{
  "n_layer": 13,
  "d_model": 224,
  "n_experts": 16,
  "experts_per_token": 1,
  "d_expert": 528,
  "d_shared_expert": 0,
  "activation": "geglu",
  "moe_layers": [3, 4, 5, 6, 7, 8, 9, 10, 11, 12],
  "router_score": "sigmoid",
  "normalize_top_k": false,
  "routed_scale": 1.0,
  "balance_loss": 0.00173,
  "balance_bias": true,
  "router_noise": 0.3,
  "init_std_router": 0.0106,
  "lr_router": 0.00107,
  "vocab_size": 16384,
  "norm": "rmsnorm",
  "norm_eps": 1e-06,
  "tie_embeddings": "early",
  "optimizer": "soap_variant",
  "lr": 0.00373,
  "beta1": 0.95,
  "beta2": 0.99,
  "grad_clip": 1.0,
  "batch_tokens": 131072,
  "seq_len": 512,
  "train_tokens": 373500000,
  "steps": 2850,
  "dataset": "wikipedia_en"
}
Below are experts of layer 9 (counted from 0) of a mixture-of-experts language model. Rows are named router (the router's row for the expert), gate (a neuron's input weights, with its number), up (a neuron's input weights, with its number) and show model dimensions 0-223. Each number is 128 + 24 x the weight over its row's rms, rounded and kept within 0 to 255. Numbers have three digits each.
Before each expert's rows: "comes after" lists some tokens at least twice as common just before its tokens as in all text. This comes from a sample of Wikipedia text that the model never trained on. Tokens count by the router's weight.

# expert 10
comes after: " ", "–", " (", ".", " +", " −"
router:096118117098149174133139133126112114097128138145165086163174135121111124140123138112098112124170125146107135135148118118151122154144159133117134105126149113136083107145107107108186149115215108095107134085104159150122125150112148129172083156104161140083158146129134132115121089117121116082110097104128129107130141147106145140134086114123119175130142084162114143140154130145088154139117089163118134094125104111082136095117149132123129180168127177109135144107100157077110133125108117104099130127122116118137150133112143105152136126139139191129100085109136151073124111122130139138145117159139104114073116130157103162123116150133107119117148143139138088174091088109119129119106
gate2:141115105136142123170122105071129079190146116106099126138136124162091143147144163092105070142114145096165109144095151115099091131172109129130131145108130124125128168135159123121154134100129092088112106127182113116143088165118142092145143160136161133116153106102132112155126109137146075126089116153118147138159139111137108157128152093117151180103142139130125169149174117164136128117135129137114148128080161149141112158119128136124127125117071109142116143138127103137129126141113106144158155141105117098110110114136134131159098117141139141174118147118121161163134146173161099098093190121169144112141106125120121125111153123084138131101117098066102137118123143131170171142115
up2:133092120110138138132125096092107104103158155115126102113154134162096134161131142120123072150114172128134151143105143145091113112165119116106119132115144122139118148148167145117160117134142096092129129168148122118129124150089115115172163126148166100095149118088149095119099134154141105136089136136133138119157146126118102150143129114112142181124128145151116188135181147136111127122156134131121115121090153150101101144131105172112155129084068113144110123099124111137135112155118095166166162099106135098099118131145110082149102103158144152176129143117127136150118120086129102081089190114153155127129112108105124132142175125094149108118184165063122130132107137129148165114133
gate3:153142170107149108102147153113141130112107161146067109139150089159108084115112178086102146133133122127098118116128124136147085116154142144102095134092111104143092108147138118114131147188098090118158107107119134162115143129105153132081102135128108101101121118089148176115124122117137132111117102132131120188106107122136113107133114127142133091149162131119138131090170082157104113082106140117115109121115127161140115098153111148130106152124117117130135179149087130136145136100110130135121128140103171137111158123131092137136145109135101135118088135115109131137149152165070095045113131120129088143159172146130097171148146137141125103090172117124180129084115123143146124125123
up3:148136192102173124110119128106133130100125169139096108137147127155112093106116184104096141116120144137127109134135117127140084077144137143119128131106131118149102116151148116111124161206087089098147126094101138128119127119098146137097076120152135125079096105100145124150119110133133152120103115127137131178110116122148105123128112107126155085152119125152137187080159083145134123100105148152126138115105145123158133142162137148117112133120111115143129171151089128116120161117115154111116144137124172149167150130140090119125171142116098154141126124135106092164152148147066109049104139105124092108148156155143103180142151115130143137099149122122173129101120133164130115142131
gate4:152086113159123155156112137111144132112148141113108124150158098120184144106061093099110119124125102170151123107136132082138148104091127155107153099128115119113139078112135186140105151115154163101091139103140140113098154111146115072141100119118122128151125124173110113122158134090128119101151111107122098120123157079139121084131129101112117142109136098118127109099110093113123135133154162121136128146111109155084128166120125119119133116140173132145162128149189138171188139118156151159114144110109124087113122160145118128142146153135168141167145141150104164108121089145095114094115149146175142164152131138107147066110116070155123099121114126135142120113138115117125113159151
up4:168172114141105127121068163112105115121141121136126127138110196118093111134127135139158145114129157125094112140160108153130125147126166128157102116170129133128145127117189121082159155111112122107187153141136143113165080095126122172105154138162139145106095108094156147140133131160113125126151124133166138151149138122120122139111129161116158109125181159156114149133139182165137142166152114102090141128141123093165119103113099115090131106140098106128075120115109131113084125120157119136152122140107124172117132155138110100104123126115142185120107138141145079138133141126126144123122180087120168079108102094148106129164078127127093132136109094127129111124128110155158128087110
gate5:124143156207137150130137188147150117139113083125145185139142172135129124068137156150179144134097145056106098146161094112107133172128147175078170128164097140139153148132145129135143111129131133102117134122152093142123097138137125095142081101111134132131155105117112135154141144151130111137174143133120130129116110097114088124092131126137128124158140134137151098064098114096136115179121155166119146102110075126120126106111133116140107126104107111122172113112161157135110136125139121124098139108149165123118172102119130183096138136127152143137107120158162122119146123151166126125111118129131184110148124143147119122128111103113111112109109150157148154153104121129153075144134
up5:125110139091107097128152139130123146102165144119132112151140103120084126112106132107087124122094124122131116178118161152085144135108157126102111142126136120104122114111124147141217098103112173128172184106132114154127148146116138088098141135104095100178124106116111124172159128142130138143110119134083143123124143097101148113108101135142135158144121149128121151138131144119132116124145141150163125143145126079104142087214124132123135130147115116134157150099154144133170096128111153141161146064117118108138149155126127149130162137146141123086125078158109120107130142155095121121118188097104128137131179104136143118165085125170161100138149131131125119162142084119104155162151
gate6:157126141124118144127088122095137136105116138155161114117093094126122102137099147143128122067143134136103125125149152087077144141135129130142133084130148152114119124117074196125149145130146146128103115136112153063118138097172144130102142140097124154088137121094143128117145161116117123124094130151124109135058123164175081100113121156103149121073123109124134102132146162110131151160140099110136142116155115131106164117110157136112151129115125112143089139086119133107153135171107124088149136136150083119145129093128108108134175115103133075132081114174158169144137153145132150131158147138151109157103120128110146147110108106111105102150131122068130105175150141121096155111095
up6:145112168157112139133130112084139149098107143175160136123100082135119106131119154130130120079123116128094119114147138096111121149129148130141125116142130165121131145109105185144151131141127141151137144116101153053102122073156150123126102125106120155111125132086143127131143168136103109133098141157132131130073096153173104123103125163123140129070131094139114116126171119108117147144135121120128124115174113139086145129117181126130145118119149113152114147092109133114171134160104133102137135105153067081132132057126116101144155112096124085145078128158144171148136169144132158125137173141137136128131127126108159142107100111123092107155141118073134101171171129117102118138101
gate7:157144126127139119162153123124121153175116181135129148128150183137121111130115099164085148153142123139161127129134082145128141159117160136151133148055137090108106154125155103127120144150158135119132116151151156156104152112161138156175098124162112169110130179095129095134102121116129135086156162112143133117141128151109129133155150107091138143134152138127142120119186104113111116171141161112100094137142144149121138111158144152135125151117127114180115097145172126122123057158090142117133118115129136095097150150159144151105130126109158169142117123114136156102169090132135094102118134125116191175130114065089163089130120148116128124111118130137131137118121120101140144108175
up7:138126138047143155140132148139142145113133132084088171141117133159125087147117127119153123126166111121137139083123081129113168144134120122145141127152162106123115107151183140145155144112111165096146128152150154143114141151178153121146091110143146145136093104126152094143157085109138156088114121109183111107120143106116099116106152103147152127120132096089154102124139142110126100112123176126130110143130140149162131129134091127129119152155117115135123150124173115134138105124093175118133130123142106134115152116152129142112119133108152129130110121138101151091109081154084070126150100122139112175147175113130130137138167106139135118156180136182141155158113135101167060079145
gate8:119120108100108110112115118098105098140135165132129102138149134137153148161145148110148115172134113153139112109103122129139120133148158083115137122126122152109113101130144112173106101143135116102094103116141077116111171141110120151141161139084149138137145148125161119102112133116101125109120137116125209127169152133146125134134195185122114128148135078151105111120060158105096117142111091097138128090130101157183100161108140074116148158158143149133113109126142156150092174133124143157119145119116104166158131146080166133142154145115174102163121105119168122140140136148122135104132135096153109130160153119166118154075122113151164121149122110143115135143179101136118123146147
up8:097121096091128110121113136132105109144142176154137097147137141150158131152157111128105135140118116145156102135127102151183114123146123141120123107133134138164092080123138121139134112160114093138090130102167123066155147164079111133148143111129157106123194140134119113112101082119119124149155104129135152113132136146098161141132175145127131107160156100089109138156080171120104146106111110145128134118155107146132128139115099101126134125118096160155148133075134138170114148081136133139112127120140112170139155147116152162144134123146126160155164150118117113111153151134126132091119112117133123106187169168135097140077168109141183135135113112211138138155159109130094116127159
gate9:139135108104104087146139125133098177153151127159133122156128131113111128152147117155106169147115117095127151102148104144162121071122135163096138094120143136098137100105104154136132124096134118133143139129095155116142135074172173108123131142165115109139147141161128109106139146128140140133164170132097140101172111154146064152133104132181166114166086094127097143119148137108075115137111104115131109103159158094144133145098145118119111173090117119115150166155067156108120108190093158120116105132111114109171119113158139133124110141125157142129125151095162107115078123120136147153144136136117098080127136157171146134103134141122128109145129182100138156113137127105107140103109
up9:132160107100069099147119142130156123147133140119110116183133152152093112110114149128117120098091113172117109157139062135123146087115149106098105100134124096083151133120118158110142121154129119129155127131165153110142151121136133136150165156099077111141149128106142129128138095167154137157137176142083131115204121104139122109119170112159159145148125126123111107108112095140069133133107128146088130118136148139117157108142104149098129128126144143148141163159054154120071116119133134119175107101150113128133124148151152150103121134129153144180165155124137085129063134132090121154142119143120127130141099155130155131139169144163130130113090135134151139113112125087099117108130
gate10:115102128111139124134160133139124124126142111132128127105129150100079098131103121100165130105089125139088107145115093117122123086118097127102107126127172161135095109122139106132097170148156159107085135131138118095189154134138116109106174169163124156112161133101080150091122136153171183146161107115125140096156130113126129142127121140125175131103116145128183130127118076089154110083088088136140137159085157141128123086072138143160139127146141110134173134155165121119125162115100133121135118161161098110142144167143152132151135109127093079145107092119089159120107124140143104131154126159141088121121101135128123115112137119107084128173173124132140120169132158124150134149128
up10:149126108137116161132142137125124122113162128122116133129093126140085098148107146080156126121110123114140096148101091117127136110046120139150139141150184158136090097111155143137109141149165142137128129123133116094189119135123106157094139145132110131105142161131149160085105152127140117146138144129172131089147155120133121169096146131077160092113109114136151088123126107118138128128128090142128132113130154110082094130112145142153169168151141106103141142108158127110087200119130119117136121111128097150159131181127149106149148074100125107118124137139130125176069114148099160112106130170079127140124132118167155108143137123076058130145102112131119113126122115124168110141131
gate11:147121145092075114113086120076085088095149105148128122140121124143123128105124146128121129136148121157130163094134106141161062157137137133106131133133125121104125135109179139147104115143156101143095113097108125161152128127115133145099136086126134117166116147071173103129116103069120123130147169151154135131084150102120139179183135099118118118136132101148145090096092072132121143131162121139128132127114138108120147156148134141094150139144114092111138087118172127104156139154122102100146124116119105124161104098176096116131120120105124098128129103123135138062127113155126157144121103138196126149104074135110136109095119104136128117145108150127133103176145128098100086128098
up11:110121120175142106124097120091139118127092125162122154137125161108117106141129123109104181141174160122162131111144125105190120102123146143090096141090151158142123150129129116146157165135106126124139173135116127134152135140105110174142143156144107111130163200130147164165120158104116137088145126123114126133148130161150141104087115116135111207057130135159156152129130152152133136157153134122140104095140140115143064139129132111087130141131141095165121121128120134174122169116167155084155139124185110100104161107146150134112155125132101117132133133157142140143138134148126110143137153122118113122166124124140134115140136128122121147134153174137115122075066116147143175165122
gate12:130104139108152150130147136086106120141097135145089162134153177146155139131145122108119133121076120138142109176124126203173120149130166137157117157135118140104110131098115121125138111160138129120134145108122137149163131124096114141181154094139103098071106144151150128116133119141132127107153113139108130137132134143080126099114141106145126128159129168083060162133110086088152151153116100104200116109121138185119162078114098083142076142114125096134138100159166139136164129131115135115126139118173108148148101109103100126149120118130128163116082075108131124110161125117153120129120128115130136161122136107127134119109131092161164134122129125158122114135094086094149119112158
up12:083106120118108073090122136163125122124146148084151127093122086138091125118119115181134131127110142089156101104150121105135154119184087110160145123166126158126152135137122127142132123116131108167157121118092144141108110112129139138116115128143147107139141124122120143086112114134122176120101147187128130153129145173164139165126098173091127178123127080180113142159124107113129145153104138158108164084129108141146117133178151133114143128102083133156153101078143137183151120130108127134127144183127114130145116180100121108116150086135124106095069128123103121160118144127129154121126147095092159126165117122091139123152098144101118136125130149129121141100088132145115169134163
gate13:122123151111116094112107163099089104099122133146148113158089126158165129080137153137144130153080120149137150129090173078133136138096151111149115162122147158149161073129146115112136136121110126138114097111135116129108152121098084138142150079153107180113125139147128148125151115127151126159189106128106145138141125100154134130134091132115120186156133119126112109136140134178176129135124143153124118127135155063096121134157151103145130147152085138115161119090148165139144154146106114129146132154109108140161148112138131126181107105148126123163111115127146146164170126128120126100174111144121155176124128125108125128103125153151122076087166131154127138131166131186130085078132
up13:090138115076139164160120145123106108170129110120069156090153150097109111134121095156130119106149123119110161130155123126140128152143116116129122131167133127115122174103118123135123123189132102117123135095117129157095098141176164096161082169109142116131148070124131139120130150117154147109089132132131090122141163109098109157137121129143138080108113146142131130148092111093129136136103089146155151138133116222133123099094117125140106119095151105145097114144137103098150076111141127131136097128120122109147121079137097101119145125131102141107145100127096129140092149119130095147151152129126081082123140147176119139157107100080133165145114128136142119155124130064145141157101
gate14:144136157148104139103119136176105133117132114120120082158140109155143122101137105109124117132140084114148080082137142137159120119096137128169130150119140123088140138122136111176120076108180156108143120091110094091073159103146112144116141138133112167168092156142088105112100158103131156148134109123126176116120109133127121158118146103108141126092093104160100098122146134150132117145133162136093145125192102150109132101128082107103125187134184128124138102124082135125121127129138104121134154156160112160104146109076152127160116133168081126170111109116145103120127181120152144104115145127114106153116161149103108154128126159128114144144135102128150149105075122168144121129127
up14:157131146134125103168158109108114144111108128111121121129089192153174157154066113164153139103126121180140128117116134137100128114140076149135098163154105148085157154129119126119125127124151117128107191147136109162151104137130130108135132120118116146083103136156121102175102095117127097145105133127119140158176142112116130129133148096139176152152127137116127109116171117139116120120118149086152099085166140140169149096099132108162112110111079128130162094101165118160114146137154149146158124106163137096100171115112158121124135130113081094132134142126160123110121150182139142124125144149148119141126104146136145161119134087135093145156130127094146139091117183095085151110101
gate15:136099102099109152117133116114138139109117127152106123166127153136174067124136149138128134095130129130165143107097130104183116163114111096136124159130132139136155142145142091127119093117122146110112111148132109122081122126145143137130176089163092161147141118148135161112154113115115150109141072144092156106126206133114128097114112137112175127118095100148130112150129116113118109101088124103108055102171099124141129158097098108152149101139077145129101133109149083127140134108095139135106140099156127090156118151135106164149083177147168142143114139118150127112101140134189114147102132131129135114138164154109103084093157145158166139131077119146156140130111140124127125138132
up15:084123076175095142144117101167133094103137139136120130151123156122120115161109188128137133115097159156115099123115090178165108164100092131120130135140142127140136130107110121117089074151120127099104134128172098117159136121135113131125143131159116098135151111122134109151125133103114173120104135140100156132144141159103113114158109147165151149104106103120131120157129115099118105111091112168141098132091078146096107133109141097116170106124138120103107120112107073120161166092126144137116144127168112115105147121137133139172143158108149173172116104170148102134141152210144133106139118087110141124155137102161124128109130143174137136188148118134163180112122121140137146149125